config.toml
n_layer = 17
routed_scale = 1.0
balance_loss = 0.00439
lr_router = 0.000887
tie_embeddings = false
lr = 0.0022
Below are experts of layer 8 (counted from 0) of a mixture-of-experts language model. Rows are named router (the router's row for the expert) and show model dimensions 160-319. Each number is 200 + 30 x the weight over its row's rms, rounded and kept within 0 to 999.
After each expert's rows: a language model's description of what the expert responds to. This comes from a sample of Wikipedia text that the model never trained on.

# expert 38
router,227,193,208,264,207,235,189,246,193,190,187,190,202,236,165,187,221,215,205,233,204,244,193,168,147,182,195,236,171,204,178,227,244,184,186,240,198,221,124,235,172,153,230,279,183,171,177,205,191,236,193,211,175,166,170,218,157,192,191,184,168,145,200,201,223,234,156,187,168,210,248,201,182,164,180,196,242,181,178,197,125,165,197,209,189,213,212,160,198,239,180,200,168,163,252,190,221,222,215,192,202,235,244,189,198,169,157,224,240,221,247,194,223,211,145,161,204,209,181,119,190,186,227,246,204,193,196,206,233,134,210,242,168,179,189,220,210,210,205,209,207,178,180,176,214,238,202,162,191,197,193,170,200,217,219,216,232,203,174,271
What it handles: Word-final syllables, empty cells

# expert 21
router,209,194,206,184,176,223,217,251,158,183,183,200,194,211,200,227,207,210,213,241,153,215,253,203,229,225,184,150,216,170,182,185,242,201,223,150,240,192,138,221,189,156,207,200,194,231,208,268,260,173,183,228,213,188,177,167,229,195,232,255,193,183,201,157,232,162,142,218,198,214,205,166,206,187,243,208,175,230,223,187,165,207,211,184,252,224,205,233,188,181,184,210,181,143,219,212,217,140,186,229,224,210,188,209,203,199,170,177,212,200,158,180,239,286,207,278,193,226,203,192,176,188,193,199,151,193,134,184,196,219,233,228,191,160,213,303,148,155,203,173,164,202,160,201,199,212,208,220,157,189,159,174,158,208,219,182,188,223,230,221
What it handles: Article the

# expert 15
router,208,147,156,219,213,225,214,241,185,177,117,236,172,240,236,219,196,280,157,188,197,196,193,191,174,197,174,238,237,208,193,203,264,241,169,206,228,166,230,139,216,176,249,227,185,194,191,233,166,193,170,259,184,173,195,204,166,171,218,245,193,206,237,128,229,151,198,183,213,220,190,171,253,238,140,161,156,156,235,201,195,183,185,194,246,277,163,271,209,201,232,167,185,183,235,215,197,200,202,198,218,233,127,181,140,196,201,210,214,250,180,167,200,180,182,224,188,169,179,234,248,179,230,192,202,199,199,184,234,202,184,224,159,209,222,178,189,197,206,126,214,219,161,170,197,195,213,195,198,180,194,193,170,228,263,226,209,191,236,163
What it handles: Prepositions and determiners

# expert 17
router,199,139,234,197,222,147,174,183,208,207,197,200,192,222,171,222,191,245,177,227,154,239,131,176,180,242,213,171,273,172,187,249,251,252,198,222,171,228,226,207,220,211,193,250,214,137,183,220,182,159,200,192,196,156,164,182,192,202,215,210,199,189,208,192,230,198,174,209,192,202,200,160,161,208,176,159,187,217,194,208,166,171,195,219,288,279,209,176,206,215,234,167,181,214,227,224,240,201,184,165,212,212,199,225,185,199,147,217,229,217,188,206,249,251,116,168,152,146,223,160,237,201,186,184,159,201,157,222,191,201,200,204,226,174,230,196,187,200,199,171,244,187,175,221,197,221,219,234,218,178,192,214,136,251,211,219,259,202,233,185
What it handles: Clause-ending punctuation

# expert 29
router,223,190,177,221,224,233,190,198,123,141,195,190,177,233,267,217,236,275,221,176,154,163,222,238,124,193,219,185,267,198,206,200,221,220,240,234,181,216,150,241,181,147,230,241,143,170,194,199,214,214,163,186,221,172,183,197,147,182,243,227,198,175,183,217,226,167,181,220,193,206,230,176,200,170,211,233,232,226,199,216,209,139,182,264,231,215,176,177,186,198,206,180,226,186,192,213,197,198,195,187,201,189,186,168,225,191,211,244,237,201,205,235,244,221,161,173,221,208,190,201,166,142,223,195,178,193,160,185,225,235,197,208,214,189,250,223,204,168,219,189,191,224,190,166,230,204,225,194,143,178,175,145,202,220,212,160,175,189,214,245
What it handles: Apostrophes, hyphens, symbols

# expert 53
router,252,146,195,238,182,215,202,171,191,214,176,170,167,233,196,209,220,229,211,200,223,177,169,214,158,171,155,210,198,181,185,245,230,243,222,233,207,234,187,244,241,175,200,177,221,213,214,244,197,272,138,190,192,176,208,195,197,180,250,205,172,221,165,237,232,156,171,247,172,177,235,172,203,228,173,237,165,142,176,217,181,160,179,264,196,185,169,171,232,257,191,158,186,184,302,229,190,228,170,192,229,260,198,208,205,241,138,206,168,252,235,217,227,236,110,185,163,215,181,184,228,214,204,168,197,170,204,181,266,217,191,194,178,176,173,210,217,159,181,166,231,169,178,188,228,206,258,217,182,170,180,174,182,210,241,183,224,181,207,247
What it handles: Word starts, taxonomy labels

# expert 23
router,260,180,174,266,203,162,178,234,174,103,221,186,203,181,217,246,218,221,227,211,216,198,162,167,167,242,264,236,237,165,131,237,194,220,233,224,208,161,210,222,191,210,218,203,233,172,180,227,184,205,191,187,211,177,222,196,185,195,219,202,156,168,178,215,221,162,231,210,140,179,214,183,242,208,159,193,203,195,147,209,201,191,219,216,229,201,166,174,212,270,202,203,143,183,253,194,184,252,252,173,238,219,179,209,189,203,195,220,213,218,173,243,192,249,201,183,196,187,202,216,157,187,226,196,200,199,217,234,277,205,196,228,179,106,203,163,221,204,212,198,156,139,181,178,197,218,178,196,198,206,169,178,200,239,204,225,195,219,149,208
What it handles: Inner consonant–vowel pieces

# expert 54
router,217,174,213,185,226,123,209,183,208,234,211,232,197,187,266,217,159,212,178,261,164,177,203,232,190,186,246,187,257,181,194,194,210,189,210,169,216,210,170,191,223,190,219,213,155,229,217,195,199,227,219,163,239,162,218,253,188,199,216,200,183,257,211,121,205,232,232,227,150,200,209,193,188,183,211,215,211,221,244,224,175,169,184,211,249,213,191,135,194,232,201,227,153,228,220,199,171,201,168,143,248,228,219,182,226,216,155,198,215,198,197,197,194,215,223,226,193,240,146,185,203,188,226,158,198,182,215,276,203,214,209,192,216,173,212,201,195,176,199,180,225,167,178,200,163,262,225,150,175,183,152,160,169,257,219,166,215,240,234,239
What it handles: Name endings and day numbers

# expert 3
router,224,172,210,256,208,151,133,194,167,211,195,167,193,216,199,207,210,237,177,196,212,210,238,154,205,204,212,202,204,156,208,209,227,232,175,194,228,162,234,244,142,175,158,200,188,191,267,263,207,250,243,187,240,175,226,202,206,203,201,220,233,186,180,229,220,199,200,169,202,148,241,184,216,168,191,176,195,230,237,202,163,216,156,224,186,189,140,197,244,244,235,210,207,205,187,186,222,203,254,187,205,283,189,189,180,196,126,200,236,268,181,226,247,273,222,192,171,206,171,211,242,214,182,201,234,112,128,218,183,187,175,171,170,169,211,185,165,213,158,189,217,228,151,217,183,248,217,200,161,183,188,196,170,198,231,212,249,174,232,221
What it handles: N/J word starts

# expert 7
router,231,144,221,232,213,145,179,247,181,199,169,189,227,255,166,213,206,173,213,220,197,185,232,190,240,237,222,190,197,212,192,200,183,200,222,190,212,195,237,211,205,193,218,237,178,222,243,207,199,193,246,218,203,190,222,149,242,246,195,277,207,235,202,185,217,220,180,211,194,168,218,171,196,209,172,223,203,169,169,208,209,211,220,223,253,155,199,151,195,219,255,160,188,169,206,191,235,168,213,136,200,240,241,230,153,207,175,175,209,247,206,209,154,274,203,145,142,184,195,171,214,242,227,232,206,139,232,209,163,222,197,227,226,184,202,237,175,211,234,198,211,199,166,207,217,185,211,187,174,187,188,174,163,243,192,244,184,210,255,175
What it handles: Year digits after century

# expert 26
router,197,223,182,164,250,208,197,200,186,221,190,203,198,216,219,202,155,250,210,270,162,193,189,169,188,220,209,184,230,174,264,191,212,228,205,182,243,172,208,202,210,188,234,254,166,181,198,264,188,205,194,173,184,160,186,161,190,210,182,218,196,182,174,149,220,165,207,143,173,203,208,152,210,179,145,200,217,185,232,208,176,169,176,216,257,206,214,155,164,193,204,189,135,200,176,174,178,213,224,182,210,244,244,185,257,174,139,169,234,219,202,228,239,221,181,176,181,144,187,180,233,216,241,195,225,220,239,256,190,220,211,219,210,179,232,209,197,192,233,190,233,193,161,140,222,248,204,183,181,144,190,179,160,231,221,205,233,204,224,162
What it handles: Of and prepositions

# expert 48
router,214,172,200,200,210,211,181,192,149,181,157,168,233,243,162,192,238,239,189,224,166,219,255,201,138,221,217,138,248,191,205,186,228,251,202,224,211,159,210,180,147,182,227,204,152,223,221,217,224,217,203,201,240,147,192,240,202,142,211,177,195,160,138,183,245,203,209,224,172,171,201,184,148,171,219,141,214,225,231,199,212,164,217,207,259,241,207,203,222,246,206,229,208,199,186,185,216,212,209,171,193,208,193,126,234,151,184,177,208,190,212,197,211,266,128,236,176,173,193,217,163,134,246,215,167,201,159,219,277,205,185,215,211,212,174,177,199,266,231,165,143,205,182,187,218,218,200,266,196,181,217,204,180,213,228,225,194,160,225,201
What it handles: Spaces and leading digits

# expert 4
router,226,193,168,243,200,141,180,242,149,190,186,195,233,194,180,232,202,288,195,252,178,154,223,140,189,204,204,230,175,197,170,218,235,219,236,209,217,154,195,215,179,177,226,171,230,168,196,219,216,170,156,175,209,185,241,185,190,191,216,220,215,200,235,202,224,182,164,208,202,176,210,178,153,163,246,168,194,206,230,226,223,206,212,244,202,207,163,161,226,219,233,190,208,169,240,189,211,159,209,200,165,262,227,217,187,192,133,188,294,255,186,215,188,217,194,195,201,206,165,189,241,221,222,196,203,169,229,229,234,249,215,217,229,152,243,239,141,232,199,258,213,186,163,172,244,226,243,243,162,190,182,164,180,224,239,200,188,224,228,220
What it handles: Proper-noun and list word-endings

# expert 12
router,234,167,176,178,186,192,162,190,201,180,184,195,196,228,208,225,184,281,168,206,231,207,179,195,199,216,163,199,209,242,211,185,217,212,220,214,223,174,151,243,247,202,199,235,209,197,214,196,161,191,157,251,157,169,167,170,187,216,211,201,233,209,198,236,242,157,201,208,218,173,190,143,144,236,184,228,218,200,232,188,202,178,176,227,280,239,231,196,230,248,180,164,206,236,232,215,200,202,183,156,191,220,154,151,222,208,198,165,193,252,182,162,227,228,209,160,186,214,199,200,185,159,224,213,206,183,220,232,216,212,150,212,198,175,210,184,165,170,235,203,175,165,146,233,201,174,199,243,208,165,230,164,146,197,225,199,179,186,147,212
What it handles: Past-participle and numeric endings

# expert 46
router,273,143,234,180,213,162,204,208,274,189,233,199,185,220,225,264,163,231,212,226,188,197,195,217,209,202,207,184,185,196,201,238,220,211,233,207,241,237,201,224,197,171,203,262,209,159,168,210,220,208,218,162,183,188,161,162,231,173,244,263,156,210,167,217,232,195,200,219,154,201,161,152,194,222,193,193,230,195,247,197,238,205,190,260,198,191,136,200,201,256,214,168,203,160,246,178,142,205,158,178,258,175,161,214,177,229,151,196,182,198,205,216,168,225,176,229,169,201,239,184,214,171,195,128,227,137,186,203,205,207,203,283,217,193,193,168,201,161,251,178,216,190,171,255,203,203,259,148,240,151,171,208,148,227,220,273,222,250,197,240
What it handles: Consonant-cluster word starts

# expert 27
router,231,116,217,208,177,247,182,176,148,210,202,177,157,266,212,220,184,214,208,230,143,158,246,213,199,206,198,163,196,214,208,204,277,207,234,174,251,232,184,189,206,116,227,217,179,224,172,218,185,244,165,223,201,174,162,169,232,216,250,259,187,181,174,214,189,128,132,247,214,182,181,169,181,204,166,174,218,214,173,167,192,234,139,248,209,198,185,145,190,227,186,168,202,175,198,223,214,205,205,188,188,205,155,207,210,187,168,214,189,226,195,211,215,253,168,180,164,211,193,188,252,168,212,165,202,198,190,204,232,197,223,211,170,194,164,208,223,212,166,191,177,215,180,204,239,171,239,165,193,182,173,168,156,257,204,181,191,202,188,183
What it handles: Openers and quotes

# expert 42
router,235,193,211,175,193,231,182,182,187,119,160,199,187,219,182,236,173,274,201,242,149,211,172,149,179,216,221,226,171,152,189,183,200,267,194,238,173,191,205,145,202,165,194,209,168,229,230,232,208,203,206,171,250,191,224,197,224,245,221,167,213,171,200,200,190,173,169,180,153,205,130,135,186,235,198,214,196,210,174,221,192,165,234,245,256,213,191,143,230,242,201,166,222,200,221,183,179,201,207,194,188,225,199,230,176,230,149,202,182,271,168,197,201,238,179,166,176,226,204,194,228,192,230,203,212,206,219,203,255,242,203,236,283,149,209,216,206,212,212,190,237,167,163,163,216,211,224,197,190,164,164,159,207,238,228,197,199,187,226,190
What it handles: Prefix-like stems ext, def, cont

# expert 22
router,264,175,193,211,230,214,204,213,209,226,173,202,269,212,191,245,205,235,255,243,183,174,209,236,209,189,160,190,183,194,194,202,197,171,235,255,229,190,177,201,191,95,214,213,172,200,193,221,209,203,196,198,277,175,226,185,209,142,219,189,167,238,218,205,181,209,202,191,193,169,207,151,214,161,202,198,254,212,206,191,226,246,199,222,200,198,216,127,223,202,158,184,228,161,218,191,217,177,184,194,189,251,200,221,186,207,170,235,190,226,164,234,230,233,225,168,210,210,158,168,215,136,232,258,216,164,226,214,206,267,154,208,201,183,204,187,139,169,275,230,202,165,207,199,208,225,216,183,188,196,159,154,161,193,214,242,182,195,223,203
What it handles: Capital letters and acronyms

# expert 36
router,219,138,179,213,210,129,146,250,206,149,147,207,226,258,186,165,222,295,252,158,190,217,190,161,166,234,262,225,192,224,148,186,189,227,231,189,214,166,200,218,174,146,239,183,189,176,211,253,218,249,201,196,248,166,220,199,241,206,233,195,228,192,173,210,219,164,193,201,147,159,238,206,172,202,229,187,208,202,201,195,216,195,178,253,242,179,234,187,198,210,175,193,178,177,201,200,218,214,159,174,188,176,227,230,166,170,166,186,255,198,198,254,220,233,213,161,189,191,158,182,217,177,207,205,242,185,182,180,256,153,195,196,207,181,188,203,131,209,171,182,234,195,183,174,190,183,200,187,191,198,181,162,175,206,209,260,204,227,229,168
What it handles: Ordinal suffixes, initial consonants

# expert 51
router,236,199,187,184,196,177,173,194,164,174,217,203,206,258,228,202,180,231,186,234,198,260,200,199,170,221,205,206,222,191,229,166,227,235,250,232,144,194,205,170,185,163,170,208,144,140,228,208,241,229,197,201,186,183,185,179,209,185,193,239,234,185,200,184,202,211,215,222,193,250,220,190,165,174,151,187,159,196,173,173,160,228,212,218,210,200,204,154,181,227,196,153,192,195,206,221,221,139,200,200,200,217,214,172,145,178,162,140,193,191,171,182,166,246,241,206,201,223,110,242,168,234,240,211,206,212,233,199,197,235,165,265,225,186,244,176,214,207,201,197,219,247,164,167,204,193,244,164,173,182,192,146,214,241,263,160,162,236,241,177
What it handles: Mid-name letter pieces

# expert 33
router,224,143,199,188,197,174,213,187,162,135,204,194,210,207,169,184,220,197,227,163,191,204,243,204,187,174,209,163,200,222,208,248,194,234,222,189,206,211,222,199,245,157,263,211,190,165,270,234,187,216,168,186,187,173,223,255,143,184,238,186,233,206,179,195,193,206,205,245,191,148,213,203,200,191,215,138,244,192,198,235,221,152,231,186,239,243,194,195,190,187,188,239,184,229,266,251,179,202,157,215,201,160,211,199,162,218,185,192,190,215,193,226,225,242,178,160,147,219,169,169,189,195,268,201,214,135,169,193,261,219,203,200,203,160,231,185,231,192,220,203,227,223,189,209,160,200,160,230,142,188,178,164,144,182,253,191,247,197,255,217
What it handles: Periods and abbreviations

# expert 30
router,222,141,147,214,175,220,171,194,223,187,234,191,180,218,218,210,175,192,202,216,162,260,211,171,217,201,191,235,185,178,168,171,188,185,175,229,191,166,234,216,184,142,166,210,166,213,204,229,165,182,164,219,240,158,227,193,161,201,205,214,192,220,192,199,245,155,251,197,163,198,144,173,251,199,221,177,173,211,178,153,208,231,224,193,230,205,216,217,155,265,267,180,232,228,224,200,196,226,216,190,241,261,239,161,176,217,216,158,196,228,167,224,236,226,201,203,188,149,182,148,188,231,205,233,210,148,236,206,234,167,181,230,213,205,146,205,140,227,207,188,222,193,177,184,220,211,210,190,140,177,150,187,176,242,216,253,220,230,198,208
What it handles: Word-stem continuations

# expert 19
router,209,167,186,203,185,189,174,242,179,172,183,242,206,258,264,206,190,263,187,219,150,223,208,183,169,225,199,201,194,226,239,158,248,199,173,246,196,183,181,233,222,105,179,207,171,174,195,165,191,248,200,199,244,189,189,164,185,178,208,252,211,230,230,114,189,174,180,225,191,198,206,168,197,188,221,125,173,182,223,196,155,167,202,210,242,255,186,219,187,243,163,226,200,189,238,212,216,185,196,230,228,206,190,180,190,206,178,185,229,190,178,181,269,189,186,207,153,218,200,169,219,132,204,191,210,226,176,236,258,165,221,179,247,195,211,197,185,186,208,152,231,233,206,182,143,208,180,228,178,154,198,181,179,248,225,205,221,175,212,235
What it handles: Auxiliaries, pronouns, History headings

# expert 13
router,262,189,207,200,193,205,223,213,193,153,176,140,225,215,195,198,156,228,213,201,185,220,225,194,173,200,157,248,207,146,188,172,246,154,227,234,143,149,160,176,225,162,174,227,158,200,205,212,211,249,175,218,242,167,233,221,247,192,188,223,210,195,223,207,207,188,215,162,173,223,241,173,183,174,197,187,213,247,225,226,122,229,195,234,206,216,208,163,184,230,220,203,183,188,182,252,221,216,129,225,186,207,202,221,193,188,189,175,226,248,239,235,230,294,211,184,193,160,187,207,158,216,225,257,194,213,174,174,251,196,170,245,252,174,201,198,140,247,216,200,199,213,189,186,188,276,169,171,197,201,175,174,171,223,252,219,182,182,187,196
What it handles: Single letters in tables

# expert 60
router,286,139,148,237,181,169,187,219,175,223,214,149,206,224,204,269,207,262,179,183,227,157,214,209,183,182,172,182,170,198,165,224,244,194,201,213,195,195,170,201,162,145,193,214,169,192,190,211,167,236,143,194,205,164,225,170,231,178,215,206,168,174,175,238,194,141,187,166,157,203,176,166,238,210,181,229,236,169,218,182,140,211,152,248,192,185,178,171,195,261,211,173,175,183,199,209,170,210,181,173,243,242,186,188,191,247,193,175,185,254,141,209,200,214,190,206,167,185,137,190,271,217,232,238,195,223,222,184,209,183,200,208,187,207,194,209,151,163,217,206,181,152,168,207,241,240,255,168,163,160,185,192,180,221,273,230,208,205,202,188
What it handles: Capitalized initial letters

# expert 34
router,249,195,176,232,247,211,200,210,228,180,236,141,225,256,195,226,183,196,220,237,200,253,232,210,184,230,150,212,203,177,188,186,206,235,205,200,164,162,214,204,181,191,212,203,190,167,201,207,230,248,159,210,216,166,209,168,166,176,196,236,194,226,164,209,169,221,230,249,142,204,270,161,172,174,188,181,225,217,214,189,142,224,169,220,235,208,214,160,194,278,170,222,133,176,206,281,191,185,134,192,246,246,188,178,196,223,191,188,192,219,166,197,163,222,186,184,178,215,209,259,210,198,214,227,212,136,226,190,246,182,207,207,171,196,216,240,205,202,192,192,216,212,184,172,233,258,182,176,137,177,185,169,207,190,213,223,182,156,216,211
What it handles: Early name syllables

# expert 9
router,208,207,205,206,238,131,212,215,211,213,183,165,231,201,220,218,194,316,154,207,188,167,209,218,180,263,201,221,250,213,179,201,229,191,216,254,260,247,191,226,184,172,173,241,226,201,185,210,204,170,187,176,201,160,178,215,205,186,220,198,194,202,268,188,199,187,179,172,146,203,159,184,252,231,184,191,247,219,179,201,173,176,210,225,218,227,206,166,188,219,167,249,194,167,196,179,183,156,188,169,198,206,176,184,166,248,202,201,163,211,136,230,244,234,179,226,146,183,178,140,196,190,250,162,262,223,194,249,228,193,160,185,217,195,182,218,131,201,198,186,242,190,157,207,159,166,269,195,178,164,202,188,187,314,206,168,267,232,183,225
What it handles: Noun-forming suffixes

# expert 35
router,209,153,200,265,229,231,174,254,202,178,158,179,247,210,178,194,194,197,143,166,204,151,200,230,185,218,171,199,184,145,211,223,237,218,231,180,275,198,188,248,183,198,207,219,242,202,203,238,202,211,166,202,228,186,194,174,187,256,263,227,187,201,175,219,237,223,176,180,213,147,284,176,169,174,205,170,189,189,172,263,158,195,182,261,196,238,185,209,202,216,189,193,185,184,191,206,194,201,205,180,233,197,191,243,154,226,195,185,190,292,174,171,250,215,171,181,176,142,225,258,170,230,193,206,191,188,125,216,211,163,219,184,207,196,229,186,203,201,212,198,209,204,166,239,213,224,196,223,193,169,156,146,192,176,255,182,239,226,193,251
What it handles: Infobox field labels

# expert 37
router,242,221,173,223,183,211,169,207,143,137,184,225,197,228,205,192,138,242,161,203,159,245,186,190,148,195,210,238,251,198,174,171,209,185,217,209,223,160,216,193,196,183,160,181,168,199,208,214,200,220,203,189,235,166,188,176,188,180,181,201,231,186,202,199,239,203,204,152,182,162,232,181,197,196,170,184,225,182,122,240,180,209,222,236,256,219,185,207,161,220,134,177,191,196,211,265,222,223,181,158,258,188,188,132,164,189,198,202,187,189,218,197,197,231,205,199,179,214,186,165,229,200,216,165,236,182,197,262,206,193,148,258,182,153,192,177,217,223,203,241,217,223,193,152,176,238,206,261,157,179,217,153,216,239,253,186,175,247,246,163
What it handles: Latinate word stems

# expert 49
router,192,158,249,223,245,175,234,197,273,252,181,175,164,252,196,231,183,204,206,243,137,245,222,202,206,248,191,171,197,227,196,216,217,242,198,174,212,138,204,195,219,205,241,198,201,221,185,230,150,239,222,244,154,178,219,173,239,199,182,204,217,203,194,134,203,189,195,228,199,179,200,171,172,216,215,193,199,235,196,182,174,227,174,221,232,234,180,233,202,207,168,171,133,160,219,252,215,192,203,164,181,277,195,231,186,246,200,222,241,253,197,231,202,225,241,276,174,163,224,176,214,176,190,249,209,152,222,194,202,211,180,246,258,189,174,193,211,200,168,172,182,161,215,209,252,189,170,197,192,154,165,154,138,196,219,238,208,219,232,173
What it handles: Verbs, pipes, headings

# expert 25
router,251,178,214,203,254,184,141,221,197,179,243,212,180,186,186,243,170,233,188,195,193,181,212,222,217,130,155,194,218,207,124,225,230,195,182,205,221,201,237,220,191,181,256,221,179,254,161,214,199,239,194,180,153,166,185,198,215,194,208,222,135,204,154,195,211,156,223,200,141,158,183,180,258,226,204,179,199,201,174,204,189,160,232,266,230,210,160,202,182,231,181,150,210,177,222,164,236,236,206,159,186,225,190,171,230,210,148,207,205,171,145,215,194,201,182,228,148,203,132,142,239,236,202,163,209,226,185,240,213,204,194,226,173,170,157,192,212,252,205,219,183,238,213,178,218,255,211,200,198,175,155,187,214,221,246,173,186,178,202,248
What it handles: Capitalized name starts

# expert 58
router,223,174,188,211,181,112,241,208,190,188,230,168,160,243,175,220,201,203,238,221,168,199,221,152,161,226,190,251,238,170,143,225,229,210,214,231,193,197,226,235,153,174,165,224,168,171,212,200,232,272,201,195,159,161,206,188,209,203,203,223,196,190,207,201,232,214,187,186,197,206,152,187,174,224,195,225,189,203,215,156,199,206,189,228,218,205,212,153,202,242,185,212,203,224,213,191,168,179,188,199,228,228,217,189,248,193,131,169,223,201,181,185,188,259,202,183,159,173,193,177,207,226,250,197,198,214,204,202,253,201,206,245,230,148,181,289,172,190,230,191,244,183,145,143,196,195,185,211,154,191,193,171,186,255,179,232,247,180,214,199
What it handles: Creative-work nouns and endings

# expert 20
router,252,166,221,179,160,180,226,205,162,193,156,197,157,247,227,277,218,160,212,250,219,216,235,162,171,230,239,213,212,168,190,243,212,211,162,172,186,213,244,221,238,216,272,227,190,183,178,206,194,206,226,232,150,163,164,263,235,163,214,224,182,234,169,188,226,219,205,222,155,193,222,165,200,204,179,206,185,151,141,203,185,205,177,225,180,190,194,154,216,221,181,231,200,247,229,214,153,208,185,168,214,208,215,182,195,182,187,208,163,209,200,218,238,222,181,225,176,154,198,173,216,135,233,211,168,201,222,207,272,280,198,219,190,133,209,203,188,182,230,212,204,170,151,205,170,193,189,153,143,134,168,180,184,210,190,217,223,252,232,204
What it handles: Word-initial prefix syllables

# expert 0
router,236,165,188,224,178,188,165,241,203,173,212,174,239,225,196,190,209,238,167,210,135,160,230,136,159,207,230,205,221,174,182,249,233,211,225,190,207,227,249,161,186,183,206,197,173,161,174,273,242,211,166,183,224,180,232,186,205,212,185,241,214,196,181,199,214,169,183,148,194,161,262,171,199,202,193,185,167,158,164,215,215,190,216,246,248,197,186,201,256,232,212,187,192,193,212,190,207,173,174,141,181,240,203,208,198,186,174,197,232,225,205,196,249,212,197,135,189,227,173,154,227,216,248,229,229,154,189,229,217,239,182,199,221,136,176,195,138,211,213,206,236,203,195,184,215,176,255,191,120,178,210,179,174,222,250,194,201,204,229,208
What it handles: Mixed endings, champ fragment

# expert 52
router,225,198,156,218,257,168,142,219,157,183,167,147,194,224,176,221,162,198,188,287,215,197,201,214,191,261,202,212,256,196,189,193,234,241,232,210,196,156,237,210,236,208,193,204,203,211,219,219,167,214,206,235,198,162,235,168,172,172,246,216,193,209,225,169,191,178,227,210,181,253,246,164,189,186,222,214,204,211,177,195,179,174,169,212,230,215,208,166,141,265,161,212,153,219,218,169,163,194,171,189,187,269,236,203,233,204,181,153,222,206,166,193,157,247,202,166,152,199,220,197,161,181,262,186,189,183,208,247,244,204,207,218,188,146,195,227,156,173,234,186,240,190,135,242,150,228,209,248,171,184,191,199,171,201,217,222,206,188,215,137
What it handles: Latinate vowel endings

# expert 57
router,230,152,164,210,178,211,149,202,179,160,213,169,237,222,179,174,156,239,207,213,187,214,198,156,152,221,225,170,229,197,244,220,239,183,198,272,233,155,253,193,172,159,207,251,170,230,225,226,178,213,176,157,233,155,208,209,184,181,179,206,205,173,162,203,247,204,167,189,196,157,198,171,153,176,187,122,180,221,146,194,191,176,175,253,195,214,144,139,219,228,223,193,161,243,175,189,148,216,141,183,146,189,205,143,245,215,191,232,199,178,203,246,268,227,197,193,198,197,185,208,241,185,240,197,198,173,171,177,280,183,194,201,212,176,176,189,210,220,174,151,232,228,197,196,208,204,182,193,194,206,168,178,186,256,272,181,187,229,201,231
What it handles: Table separators and beg-

# expert 50
router,210,211,228,220,208,214,206,230,236,237,200,128,243,202,155,197,255,205,142,185,195,161,244,217,211,212,176,228,284,223,234,203,233,238,239,193,244,184,190,192,247,204,168,180,225,157,194,228,267,179,175,214,224,178,144,165,216,209,212,213,175,243,206,185,232,147,180,207,209,165,246,145,141,227,202,211,180,167,223,230,168,172,192,236,235,253,213,153,231,220,206,194,197,174,220,196,183,168,168,220,205,233,204,167,212,220,212,215,189,253,152,236,284,218,161,236,200,190,234,216,224,173,186,223,219,207,150,151,249,248,176,216,172,195,188,249,161,161,148,143,215,207,148,204,193,195,157,187,204,175,187,150,155,208,184,180,159,206,227,197
What it handles: Ordinals and modifiers

# expert 18
router,249,152,193,230,158,183,184,218,203,183,203,186,191,216,241,221,214,242,221,172,156,200,182,192,194,205,157,220,215,205,148,205,252,241,226,210,205,205,164,178,247,118,222,228,172,167,212,231,184,208,172,228,224,172,123,228,213,199,213,258,160,184,133,215,223,167,190,218,190,179,162,192,209,202,178,194,175,200,204,179,175,155,211,230,184,207,176,221,200,238,163,152,205,174,213,214,220,219,182,189,195,238,217,191,222,189,171,209,190,208,170,190,271,276,195,228,179,224,185,204,211,187,233,229,226,186,196,197,245,224,167,230,214,192,238,186,148,169,175,201,192,164,159,171,217,196,234,173,218,215,118,163,198,207,231,173,145,219,179,221
What it handles: Lowercase word-initial fragments

# expert 41
router,229,178,192,199,174,202,204,214,220,177,187,170,192,250,187,252,210,237,222,199,181,164,191,158,160,235,211,182,199,203,212,186,195,245,164,253,232,140,188,240,182,207,227,208,219,162,198,202,215,247,193,197,220,187,178,193,233,201,203,212,224,225,166,192,228,196,201,172,168,204,193,177,245,224,210,168,206,184,185,174,186,192,200,277,247,201,163,166,224,224,177,159,134,186,242,195,179,207,180,166,196,188,220,231,155,195,147,194,203,190,194,209,216,214,193,176,194,206,161,180,294,261,261,228,193,188,238,218,226,196,192,221,203,158,149,227,199,222,204,216,239,170,169,120,181,168,258,183,158,166,156,167,188,247,218,155,190,196,248,204
What it handles: Middle syllable pieces